Experts of a small language model: 32 experts in each of 13 layers.
Below are experts of layer 7 (counted from 0) of a mixture-of-experts language model. Rows are named router (the router's row for the expert), up (a neuron's input weights, with its number), down (a neuron's output weights, with its number) and show model dimensions 0-95. Each number is 500 + 25 x the weight over its row's rms, rounded and kept within 0 to 999. Numbers have three digits each.
After each expert's rows: a language model's description of what the expert responds to; "mostly gets" lists some tokens that are sent to it at least half of the time. This comes from a sample of Wikipedia text that the model never trained on.

# expert 15
router:505472484529507552502433556496485500492497530510496503521527513529454472551494546522505529499496514499490548504535496505472516494481472492491481498485457499504477518517499509513564458531549498523513488499510517537475475511489468454509492523497500513528482484497486511549480512497528490452
up7:535446513499491500477499496490518533482505507500520454495541489506488475486505546539477471535477580525490513497509472481500476481477535490507476514451497499468496504511511555529498507519505507483506509464522489465444496532466450479551502522510521519485495490495507478492503533470542505510
down7:473504526453488548533518527500475529499504519518503523518521561547489490518461495489520527470509480506490517465473496445486478474478509514457503515480498535510536508540461476472485470482506496513502524482466492493454471530500527521505495480466512530521452523527486515508510527503519511558
up8:493459456501531510522507533510544449519523513508484479477513476519487514489476533510535484491478516531445472465499522565504453526505482505499504508508499443544508497497453475526529541512513517487507507505530528538503502531484520510503521479478516506502457483540494498486444505478486505520
down8:510524535480494541508495481482478521432476509540498540502522495455543511495538484461487543505504540520488523473505497489490470465558525508464525521486428540487536482502510518487502497452471505515492509528487480484496503471514522472483494466495487480485509481523515499467525498517515475476
up9:530511501491514547536558563491475502516489529482495482497519498544520488474478491475530507534523490512478514458465505518507474539510495490483507512515476473504482472509506479521478494438474517482466488526505526503467508503529497495407509514445465495493493485494483486468497507520511497534
down9:496523445487509523513474478507529476470474517487520473501519560445491448482518466487557533521518497485508488523507490494480488489478506490497522482561452504534503511513482470523486465487505481511530475563495495524524497485513485463494478506503492517476530490490480459470514481539523530481
up10:518524526502479517532450517526476496516489527485495512520490446515525473512480486476561510497546510535483523454468493513498455507530493525499519486541522494501458481462512491490529494540487493499505465523491494468484472510476479472525473474511522504537478443469467525495458530511498464492
down10:528454504537479510500487501520485519503491508491513509499513547481458501475527473472507487473527457478500462521505478481507477468501505491413527515472480535512513494487471489486508503495525470504492490512500546541478488504455492488484531464514474480506553503489485501568478530474550483499
Description: Quantifiers and spacing
mostly gets: " include", " many", " various", " included", " over ", " including"

# expert 2
router:565484490498503471478476536523484487518516471471503449501496449517460494458530539498497522490538572482513507493506527520538508489506513506475443511519477457478512496513464494482523513537510494536525497487489521461493528536514517494554522521490484470512490524485496505475478479503508478516
up15:542470474527517474514462488491503528478479530488493513501527444519514506528507532563500490496485514580476492464524525479512494500508502499471469497479515490516469509497490512494510489499504493501486479494505509455504529454552490501507472517502503471540503511457508460435554467516483487500
down15:514504466494527490515524526491482523479536499511492494479506536490461520560460492471478499458539511505518499555444485521509468528538543510515476500542509494521479544439515505472506526535519536516479527489497506522488467532476505551508488490476538510502499506491493493519470501522523505528
up16:509517503421479487511503542534468500516482495508508522505480519537561486472513465469502518471459532485440465518534492511503541504493465487492469499496512511514465509514499507546496531524494523475531498500511487464533516479531515511515511495503510487502478518510489505518478450436527480528
down16:561499484535490463530526518513475452505527531502489546527491506502498511456499491483453474543519541512504477510466500526498451500527502507481491478486469468555514498477512488512501497471461504482488451501524520513472478492528468523511481540521500514472497501524516481516488445543522527499
up17:520520497487473523499474544507468486503494471468491501481523498539477512479462512524480509535488558498480499515497523458494489520490501542508431535493460509542535496516439495479475492531491524467519511480495470521520496531487540463552490519480488505472489490494500458512480513471495457506
down17:465506491459468465533531486512508496516513503530479473498494524474486490474484495508496507450570497487486498526514510459500499501512544503495516493537492550461444503514532466489496473501489502486482457492529514441505487473536485507486512472462494502496510516506477485519566508512435502504
up18:530530495478504534464497544530528462492500484479528492554503491508516507518490479485457514520468526494468484505513483480536482494516489486476519569474551524554534486551535484490476467487520522537530477502503460512473509523535474517477498486516466504502502513499494478469496465501529490477
down18:483483525516496495449482499504499509500490511498479468526474487494486510499489452491493431507470494542484482522508554518450518465491465442507515550554494521521506490480494495483489470488514574515483461532513494475524499498490496551466512524499522523512497469499538520486520493498520479496
Description: Sports and music nouns
mostly gets: " record", " band", " song", " music", " League", " game"

# expert 16
router:484532493472477499468477472516520501500499473499483521521467491503495563470459487522485526508507527500508452510509471486545518465526514499445507503447526524495509493479434493496508492526492498492483489483490492476519451499513532456515448481470513444534472510519525513512510454517518496510
up5:452503498503455499513500488481516448501512515531513491462514491438481513518473491465521500521486460547443463451501527488497457529513504492489533517508549504501484500482467481526475502497485500518514485469528494499526489511518482491500486457517429454498478494545487519515493492489480531494
down5:515464522513525487492485486492498536513451498471500523523485521492464517482478570472474476476515520494539502515530497471511509476509514496479502481487500528534515493495526463494521446492529469529461441466468497512497501485510496479501529462456494540457505553511490454466499485472487515503
up6:537511498485494499506517486546522493479482483514482512484492489531492514488517497506507506520508517535466482500521453538510513518534499521513496533523509473469486546519487558549539534503492442460501479478532453497536481484515553452455472528457521485466489527498504466504488482512506492490
down6:510488476507523514485492504501493530503472515496489499467531426531540517491486507496533505497525480501465520501518479512478497522492549544517483492537517507496523478454480495507484503461526457507496483498545533552510536454495512475509482510464520482463452459505508481513521465441504480518
up7:482489473501444503473454510532484501516492507525490492508495461521530475529507526507522506564489569500544554506520486479480507495561496503468522528533485533496492547526523485503506514464495517499505521529512503510514469496531515467508488504495505498468459483524483499550517507497507496555
down7:519515480459525513515501465496477512486480460487509520493520437457486489482520500489493437498490519470470495475523530498522524464499477523435481500511488488515560459506483518459468464512463472483507556462456484514504501509498486516494449464523505483483523500511489510513484489508483513510
up8:506506454501506579468528511489504530519487483520479488457523508510469446528514509495527468554524500471492470478520509525477468491504486478485507484528409518493494527504510543490495495497453494447537515503518511500483491463531497485521500490467491501489484479505509521468533492499512499489
down8:530508518500479472505516510494507497471556505518512500487491476489518531500576521449529496483500520495462481486507520474485537483495519462527518521419527464536521494492484488513478494510468496525508503494472537510465506527500501459464502547540498478510480507469531477525483458500485480516
Description: Capitalized name openings
mostly gets: " Sy", " Jul", " Sal", " Mont", " Col", " Mc"

# expert 8
router:449497502525471551498479536532490537488499458487514476480468521487484514448503487509501461495491524449491473501498464505517517494523504490512464546499503504494505468482458479474523502506552483534493510476489527466501493546524497480472504529438483500468526521519444518493478513529494511471
up7:471437491530489534530454523516479530487483526509494508489493487505463555520491482520482515544510473520545460503490527475487479530495525472506502495508499518488540512483470518510513511533492488536519478455502527517505499488510501455484525486507482472486490560514467475524543513512438536504
down7:449513508523495495517505518509505513525537446533492521507502520511506519509537535477490508480497525510488487493491492520561503533499494503455470522506478519524468545511496499483512469492507547469461534486465490548528459458539515505523493487498474492502514504498475474532549452504462470461
up8:495509467520486509543475539514554496432494469565540527491478462511477499465495515516549502522487525519514471503500492531482476485504465490498493511520524504516494488492479489492526503520511474549506528502449468505491486519512520522520496496467494537468470476526500508500507522454471504439
down8:499525502488497513561506501539508531576487509448465469501496497500536569494509490507497517454547454487503493509492487481476490502511507482522491498476493444485535490476466480496528473501468503482471490485521497508458488501501490512441499527473501467522519459498496504497517491478487459473
up9:517512491491486511501513471509508563480463517552535471507423492490485497511487530485522476504512517515512525511491461476578479489504470523528486508481484510499500473476499532494533509536568542489480482481487488469520494524511562502490502523519481512486490471486479485486519474514488518479
down9:455446529469498518500502446512537517461526468448427483504531518447505530529525518463470503496504504518525491475504520452473518506505504505501489483495478497516554514491504538507501482535502530506489507503505521536520525484480474505482493516471478518502556515498513468506507454506502497487
up10:485499506500490542502477512517498492471480513497507515483509516549451510511515446535481496511496489510474493465482483494531469523524527441507506496513531537420511518484474492512509552502482507534469514479516485502485500552549462503463495539507500509456488487499482531522487506525447497486
down10:493505530470451495522502449481487531524497491514498508471512477518539489508537510451461534502498486518476491539525481507559464492515509507463487506455507556474516502485467463537503464480511517484483480535491539546516478471536485505455487522536487523498520488497493509530516498482487473518
Description: Name-initial capital letters
mostly gets: " of K", "- K", ": K", " T", " k", " of J"

# expert 0
router:482515520496506526508470530521478512503511479517509514483491489494542485512446492525489486477494537523451479505500498534509512506516482467490485453465481505517503526531487491467531529486454476552502502506531528464495476492563506454483458508484504515559499493513515486539512496560534536511
up15:516506499515529463477501493488505483453507500482512457449469502540466488523509479500510495483495485492490509484524527480499535466520482487483492484524501503511450464513531516482482482450457519494535493475528452502475474502529460525538459529506530453490454465480472497497472474509529478541
down15:484515491521537514494510438495488509491540534505480491470522474479562519469492486463449508530505482498490505519487484492482470517515501523505467541480531534479520505460458501511535497488466517470472467535531489514500484492505491515522486526469522555519489479472520497488520551499510563493
up16:508527535471496474479504534532519502482511514493506485480490465527502471511495505467470510447507528490524500492517485519523448480517490515511511466537480500497545559494465441492494506477488506522465473477525457493525546496493520504508467444536471459480498520479505514492518448475483483524
down16:528517463483496513493442538480499464514499492497548491502501532505498464485534500505465492481486478526502480459511497519463497500529514510551523520512520520521569510475520506492517572477449477516528498503502481495525537504492513443500488518527468539495492482524539495484512477483530513488
up17:495508512519561552493503469511500535537496475512534492494456509484478455508508443512495514490514522518494456476536498517537516436528480513531462512480514489522545502516530508506509523494491485537523509489494481532543512525531532473531523469525492509492499497505539482472465519521487531521
down17:484465531516464448480490473472489501501537476498479503504508464543544475488485520526483503499507464482527523499486478487522493528523506514484527497486523542453469496470507503525513501516458475505462504489543525449462465493482494523493477481483491445477469494503510547517485510508486569515
up18:492541505476534487550492468504496501522496522501439475497504472487523481505480455546457491487527538501539460477512479515526529539547467516470524520509499473499498499471518519509493474524495524520485547536522470476492470504453491482529524479524475489520514516460497452471521515486518492498
down18:496524468532480466519520514544488538498516502504545542513490513482482501501504515523502531491512456482517510550519474506482575488527430519507518490510519489494521480494489484477495483488443508484528489493499507511544509531491467471507511523504480519512524541494492459492537523494515434478
Description: Capitalized word openings
mostly gets: " Be", " For", " Is", " Me", " Can", " Am"

# expert 24
router:474486466503471553488482515497497505496513496485479553502525514469519510484491528496482540516485498465534445511547481494551528472540524506491477508543495471492497506483477508495514488474537512487516490488498533506517472455566504508480488546527482484495467461534449519521475484525478509510
up15:520473509479574480491505466471501479498499477502505514502507500477503495546488480501528496509487452540530462473509476523510450505491499510518498510500528472527497524517482516446540542516504491490482511464548541523499446497517526516491508481549445483445508498500514503507513551507510494515
down15:505513494493488507483491574472493526488467495487502505537495532514441531536538520499500516499497512487515523541519506476426528463533480532478482509522537487474498463476470484502527538476503482501482499525463462515499499502509451483472504497461504513514486549514487500523548507479518479504
up16:526487541477510508477477523539513497490541480502490508499468513475515498515473484489511516526489519499544460481522480478477532549536456500524552499482511489484483524496521552504488536495524523468536490491519496499494544508529495549536463535503486520517490449525499474500507462476521510558
down16:466488490511439550553511513498442490511537479494513508459532533521473492479468503507504470499489482500486509520477469486484515501500496484480488517521513500542472504469509470486477463489501501496505509523461512546517482492468518507477499554510549499564535497551457517525492482475484507501
up17:537530515493512486514532506507480544517496510538478445452512515463495493546468465466486461493530517491520471482465499473521464494471438526515517498478507512501457513487502513473474492552514496505505492472499531496530511539466521500470525484494510488459488489543463508461500530525515491505
down17:497519496531495477474493523536459521481488556458462526510535495521543464506497499491503481498510508505529503513511507526481484476498497527464469528517477501539492519493534498465487459513525516496489456473468522521539533498550458495486539461509478509502488473514492500498462536521562519467
up18:525506479488469550536483510509521448571450489487454502500497479526526522498505555501495488486437513487492493474490528481508498500503508493483488487476506484466515476505525530488524542522507541479518514507526528475517464470520524513512511511500467458451487527473460508474483534527498515495
down18:494472476500472535552522502488539513570534499529481498512492485443490513471523475506511497479504521483525493512511517505512537489507529547495482522572517520473541473451497490524513491508521483469502471502499538508510503520522487502465451519512459469514525502531534512532491485508489466498
Description: Location prepositions
mostly gets: " on the", " at the", " in the", " on a", " part of the", " member of the"

# expert 10
router:454474532446477464482502480493469491498448559492497503527511481484499477515472490471519480502501496521484513490482534499486515477469480514475500546490460531504491535549522536487475463507514517473433480471507511532500488518502511527501529500519506505488511509524504469476435491451486485520
up8:486494524482516504519475501499498497474510486499505531570516459490500506534461479469492541490517426471489485516527484494474496476497486511534520541488471501540469491515488511507498504519540528500450507495514482484506537515474482590515496518473471491520477495510513470488450523486503516475
down8:514495495525519504507479477506494494517493497520503516490463539516470473492543453465490502503492454454525469506465527508468511552469530532494482488494464529497474483465502535514470500518495490521530494505506502526542519506514530517453507512456459527539518496563469521473539511465485491516
up9:477474540484467503521484509512478518491491460436448496515462448466476497478520523511532484472508512488486499486506531481486513520495504511498512469524522520468467508541537521496505514427478540533518513475491494477521470515506505512492525445488473472473441501498488500479484480512526473504
down9:534502484485527546515505522502482532487489507461493515479480487486490533470541458513503504488524557503467525481503473518487504505509466486538460481529509460485465479487492476450499525474469509469462469476488502491492462458481472433502504520463486512527485457473506502473503497500532505460
up10:473502526507483460516546507512484514483532535512517479540489478522524452508522484492481503545538459508499461469486504510491490486470501509481486530459513474489510504510509525480489468497497520492482518521570520478505468476514478541483482534489506462503501491501505453488421477501454525525
down10:488541525506449483529515490512487509485487502520515482487497510474492477497488491515477489534489526480469499484506535483504519499488470541442492486486512530478437521497521457486531505503462480537495464463508566571544534461498490518482464497517485471497504525491483505484465515494508484533
up11:480481531494493498515529472493501492493545511507529524521514464511493446527557495492481484562488490472501513496471510521476471507486517509507519576531519474561493509510457536470484521516535511518519508487483489543448471516512515536527521499509475483519467519473504493492483481468523483500
down11:516500494522453496503500515498516502520468500535496491496530476500489454519493519494455473470506504500443501505509545515524501523539547549454463518460522515463484478494511489543498488536512541537548511503501467513489492552495488496487485499462510538531493494524508478464516518480534479538
Description: Latinate word stems
mostly gets: " caus", " exp", "cess", "cept", " access", "ribut"

# expert 20
router:486499490526533501511468505499573501548519467466490447505516531482495525522471537497475534510521512485492472518484511459534477534499497492511508485520465462488490492492463494495523510477485499536527512509520523513515426508522519552488490531518511537483512479505454480542473491536496487510
up5:522519523531519518510468512515458520531509480492494502466523523491527470463478479472497543491497554550507464508462501499496498506518522476510527501502518514540478517501485523500525488491487481444483475528496478500512459535534486514544480558509471502537439510483485468490525467468466509485
down5:499447454527466469513445561483444517532506514463508509517474522477538533532492469521481513459494464488498512523501499517495484492505469537533506526487487530517520545506480462531516496513469492482506475514504504520501485531493505555539494521485482520528499480510529462532498505522514490492
up6:456562508541459495503485491506502532528511483473494500531506477541500514497487481518497502573503459486520465487487488509493463469498524465491531477524519534494472485527504512464475493484483506534510511483471505506469452489468549512475532514515466445517515470508512510519515535545507516491
down6:507493469503455504488437500490515508458468468497488505525552481481508552488513504538474493459518516496531500521481474529450502503485495512503490484503557448465490489519492513503521499480510508525430535475490496527479447515499517490529510529517502559486513511508525529495498469522492489491
up7:528516550494470543507477512510495522509557500493491541539517524487466495498497506484500516522482539484503454471510445510531519447518525475509524460522489517541550508499461539538525466500474478508494473498538495498491496483554492521478524532519500483500485478520467509491517502524464499511
down7:536471505470465489513454509478494468495569489511510518540504497511536501518471524501492483529501485515475488464518492515528526509544515514510491525519517501534557511477507476516479468512494443450541500484533545493481476499546481499514495511509532508473511496530529558494477534488485512484
up8:485530542489502523546522500508518465553487483517492500476512502503454499502508463539529473533501495524520470510516533501468484526451487470512546463510516515448505458504487508466540488511446477470472505511502501489485495533507524491475534538495508488495453484509445496515534481504495486530
down8:530532497474502506492467518520456475492518533460505506497457488498496517466481496508493489508534497516487490427496478496536460497509501534528536475524517461477519505527507502526497526481465490467478498506476458469473493513440544562508497520520524470464466516507528488489506503532520468486
Description: Linking prepositions
mostly gets: " as", " as the", " as a", " called", " after", " under"

# expert 9
router:507467491526525488437480567500512516517522460485511474469483515490491480483536491464504466500515494480480540510516506495452503524477481505489502521472497461512477483494463510494511450552489478535511486493493500489518517554499497497490507504490520447462475492463478496465444518450493485502
up31:497518485483534508526538517496548512484479477481510482488440514524468530512512511468472501518524560495512497460490503493519523467501486528508490493526507480493499460503486487509536524555449511499517513497471520521534531538487497491468502502452521533557544472489498446498489478519527518494
down31:506465431512490446535465511464500518514508495490488475520541498518553481485475496490515508480521549493459487466499503488497505490502461466509511531485509490504482518521496552501519496462490527483454478521505494516504446501525495502559527497500483505478482447498537551494520483530517502504
up32:528500497507488506461534502532476554531523506459499537478472498539507506476484516506525490525495471509500491480499513483524513538549520482500541511493473522519491511514514486467537521497477470520462481445512501479462519470508494462460526471517528486518470491465480535478530492464564485480
down32:479492524536480485477441502461499474474548494495508525505489553492560534470483466526523479508495473484496500517479456493494507497523544543546494521492476498487556486535517476503512485503488461505531468486527459485510493506486510475485463510502471528500533498467477499477517470513492508457
up33:518513538473497518478475511477537551526488528476509478506545500498531507504462488453503476517560514484556470498502468488474452489512503507459521516530515504458462505492527517495491536478546480530516517505524494464541501532512469538504519527519510455501529513502468481524504513508509515486
down33:489510503501523524564503489487523492500480472495486514470506512478492476498481503512492532500475516500493490505533479522522492535529501507523508459504455525441493492482510480478487541423468490481548488505484519442544455495492481518492508481495471529506497500517512442488513463487506440473
up34:493511467541558477461521520478502498532515516481479455520489505515475489525500452541525487539475512485528501516434514503515507535491510517507469493470529469525508471507479526495481498506484489545518512505483528520462544522498477502463520507521533523496508453464494467488505514487485561502
down34:470477547457470491485484521482451464495517465465508461482472506456479526469532532443494490479522509437520502560509500489504535508482473501519447522532539461467489459513498499508484484493504478483469504537503510488508505487526501507498493510487492482469492531519529523513489471499519518506
Description: Abstract nouns of power
mostly gets: " government", " power", " life", " service", " law", " control"

# expert 29
router:455514546495472466478511475503500468505522516466504500488542507520505531546497506512494467526477507480486463491496439495495482481473518486551513461510550528486523489499505500508483511492524512493499490458480478444518505475435487491547489516519550534489496453516488505496468519529486512517
up7:508524495468489534504502501479519531480475465517490521494499563537513537518482480486516538582518486534472510500501476527527499502491484480559540460471485503515467544520481484479535484487510517502483531488525526487486504478470516471486509533517512522461502514534537445512494506491486513499
down7:504558499492530472493502470488520533500526473472525501508487504544485477543517469493481490479492475502525469530445441477486490493480498520511525519440491522546487518500512519508524511494496500482492509509477481560483484518514507543518447493464491491458565510495481486482487495461499480498
up8:429491526505504508482471525533487481491493471489487493467494469529502532456496510482529517545488537515500461470497516540484489495530530494498519505507508505552505483563509471498514467509488523491456471497504484527501524426487491497530504503514491548459506546517524509502511511469489463488
down8:516497507529506495500522499509506498498519522497446545479476490532571523439513503488499511465519538484489495509514544553497507491491512528512511483499490503488507517513474518468495512508490491446503534550527533515442487507541489508520457477530537518508490546522527528506470490517462515512
up9:495497505524533456509542531519503459525528527521512462508504469567525509471469509472519546514471535474479473494496522520499500492481504475476495469482487483496508493511542479457491527510499515499537510505462523487479488498458504550540522495493543505508439513509528503498494448532471496501
down9:524505503551449496497484477521510465501541495505503539471535442481541493465469497452489462490511503512481500505467548489541510497468524518472476521492503503483505533506517454528486502549488507503557512517498474475487499526524515522513533530468481517512465492539486457495514487491500500466
up10:504529463481563525527500509520506439526496507489515486476492492471490515551487519497510528471518495500519517506538422486471474500541453537505533512501482482521478504490483511521515534498480493460500510484484433471520479519490491512546478492518496490528521449495486500481533506519497492521
down10:482528496490462501470525530494488488471470510558459489500521509503519534481495518552517536511531475533506525525526567529515483487513459524490498511475451499520478505463501497466488506465509493500498504519474519513522495510543473490482477530457516450497505515489508548524460528539493475482
Description: Short vowel-led word pieces
mostly gets: " con", " trans", " Con", " common", " pro", " Public"

# expert 25
router:493501522423515494515541517467479535477501519512513514495498497488501506523554519495486482492508505515478509486515511513514485529487464484524486517512472500508459480503482534530551471481483489502527499500509491527476446491473466458475514448525518528506482563445525499478468452523518491481
up5:466491461499474491513516462455552503543505482507474470487469493528479488493513541498477510545459502522474471470501501508513516508448497511497539544505469503509489560532496512521511523463547483491473521505504502556481465495489506473475509507467522498523453549500514491519496501499462498508
down5:470515501452506510495466545522461542490492508492509480529502472515494528476488540512445494470547489502478506524467528449505468528467522469444486471509502501509492489497509490467509470503550450547507523493470485493498525484453505486540500512470481515515541507527484489502523499513507505531
up6:513474491533528479524497539508509523474506500483505505537472518518504489486519477492517493519490462465555572507537516497498461486491492493519480531491510501503477521492449514559527563476507495485494492482483511520511484487482490490485462497505490494517496524497513472586516483530475450478
down6:498501465481483537501463467518502477493482513498491497523504438475493496497555540475485533510483490457507491492478491493497446482498499494442517502507537508494445485476502482458482495480489482503471469477548525499499519489498494500525454484487488498550561536503531491492466527466494496543
up7:461455500495492540497506515520489514493510524543480519490501557486484496480471534486451515528492491515495529495516534458504489543504520489528475525507504493504453496514446523502489489480484507524476474459444494479526476533499457473537491475528451523494539483503495484530475470473531515520
down7:485519526474483481507505511534479485482466456484481520487497498501527507469469471517487516483529506522501545546499453473496493473498471483525493482493492507450509465500478474458541433499519496517486507524473513491523507492491561513534563495505485502519510532526452517502471531481523509542
up8:499514531511454492512532501508531499567509495514494548494495490524463469509511518524503470498497551529498494521498513509467425550525477481549520536481535484487462526466470535475531520506461477495495515494477482483504500534485500473480509477526500477482514503481510524489523500477538517467
down8:495485473509490484518493462493491507483486484446503493481487500493474507560500527477459525482507505488518534538489515506518525510498518517517512506528489487499483503477506536531531479520496452538556436482523496482518479530454496502480522533456506563473492504465509542476551494523492506475
Description: Adverb endings, function words
mostly gets: "ically", " without", "ently", "ially", "ually", "ively"

# expert 30
router:513514488494498505498516514562492535553521520468495474483489502525502498491475495499517539490503499479492522520529455504546494518499511521514533447461492482472432525482525480470507478506472452535522528463488530489531479491531526499437492479506515517481512495535499491534479473521516530477
up7:517538479524490462554526496535507527531478490487484514480509513476481487510466542494497515546497491485525551475502512509520488529510477499510533493524482510488496456557535481506493507479511461510502554504481493482454481472492509461452459457494491496466473500478530509499495468497489523556
down7:540446458510512488515510507452497525473540508509549529492485505470528489516498537488523484434525500495482468511482486496505493473525476508518510493472493474533484574499495514516528488524447479477477486487495534509516523510493487499491538512488520497534483506551532518498506564519528500503
up8:520512525516494499479436539499480529499507501457479486506504506561482542488448449539526507494496510523478475502509481510457490490536522512485493482488536429484493502516485472488506452488502465506505505482523486463459484484470537484479522493499509510486481482503463530497486521528504546463
down8:511522512499495572537543502495517509504448526486539505499510509488488504538477478473517415483473489518532505488495497503468496487459507487507451505513473480450491478486508514531501489478487549502491509487528513510516515516500525495493519501477566536512465509518458517514503477492525451511
up9:511473528508521497485495492498494477499495532536493480471593479499516465522483471519500487533445489502520503496530492530491523527494470505521481524463511456521521515543497489471502540508501479497481579513521542512473485477515500533527527486487518487494553511478481507522495495469534505486
down9:499509490489480483519455553488496486498487506495512457485530541501494454502531475507523472523528482529539503495496527489485564513514524516482526500527514527487532509522501494482536514439507507551483539552499495514532512441506504510512523474471542539474510500502520512484537518503466484519
up10:495492476522498494477537543468512506532477555497492463505484448547442526504484531455487514514498507503515510468510468469514514496493491478501518498507492501490462503491516510486509487515490479522565546466498501501503515500496476443493527496494524516472494520486521462492529426517551503496
down10:520523474511524552541498496508501479442500482503514495479542536517482527516496501470480485503480544470489494506530466522521517519496421458528528512528496509490475514513502519508586477496521506487507491479505524442510515496494501494510497548533537495510515495533490510484526480511517532487
Description: Biographical narrative verbs
mostly gets: " later", " former", " died", " new", " began", " original"

# expert 3
router:492486557513522460506513478484537555504539482481516514504452521504495500503493467503507455509474484472472469505523488514459482494476482447530505488539487482502509478475486509528489496486483472522496500525514470467485541492441472508556522534506514544448489515475517484516516534524507491498
up15:527525524472488472450501496531455527496543523497482484447484503512571514515535475452548461479496476461482534488494457505501535498486523467518511500525539488501510492494508529489514476539486492506510462480488507507493511522456514524493473493532501475479532508480495460497534494540487509514
down15:480487497497440486508509477508522505485513450505487498448516519472518502504486554514502492500483481562564511536500498480554460497479485520478504539518506505502517456502491481488503477501502503464450502484522488521451493510484490505482545510499512507525517489454484462464481469499538483460
up16:480535472493523511517508485491552494517514499487552497483526490540458528480497486527498457498475512475530431511505478527473511497504491479512500463528507481517477504556512508508495507527460521452443495498495500515458496480504465520503527478461545470483460497491493508513488515455528506537
down16:514486499473508473496498478488485530431492532574476505513521516478500476475537521462497492478508487537507507501556526491526507497505522446501514485521501512463494501510518526505493507536521497542531529503482568502519515514484532451542523513480495526535513524524492476505497463487464487491
up17:527489494527506512521540490453457537515485495468503502476527502506522548500510513458495449515497535571478490510505502492487500486455510463503485541523553488493473542523504489474506518521489479522505491469488529465556527459495471499499487475476502487486489499541492515481491519530531475533
down17:480522505499510455487479478462532453495487475458539512499530484504492500448487540486529543534506509482468506495483503475503504519488477504527518482499519544464515459544512516496516488481482511481542542528505535495481463530535453504473453503475483469507474502474500485470488533535512466501
up18:539505526490510482484472492481500496488501540465525504493458503474476558512490518482538462491469486527494513506516516559500508526491499465471506494501513482542486511460486541493505472479484548533509512487515524500472519476540520502443454422518494502523467482484521499538507502515512482517
down18:465468479497518528513518529516526493522476511508470465489458506481526484533502495513490473530557560504467513494491450501477482490493502521500528515491482508486548470552524473479447492473479446488548498486478494500521488519491477509530527534482462518502503474493541518474451513488494508507
Description: Vowel pieces in names
mostly gets: "a", "i", " bi", "ati", "ga", "ai"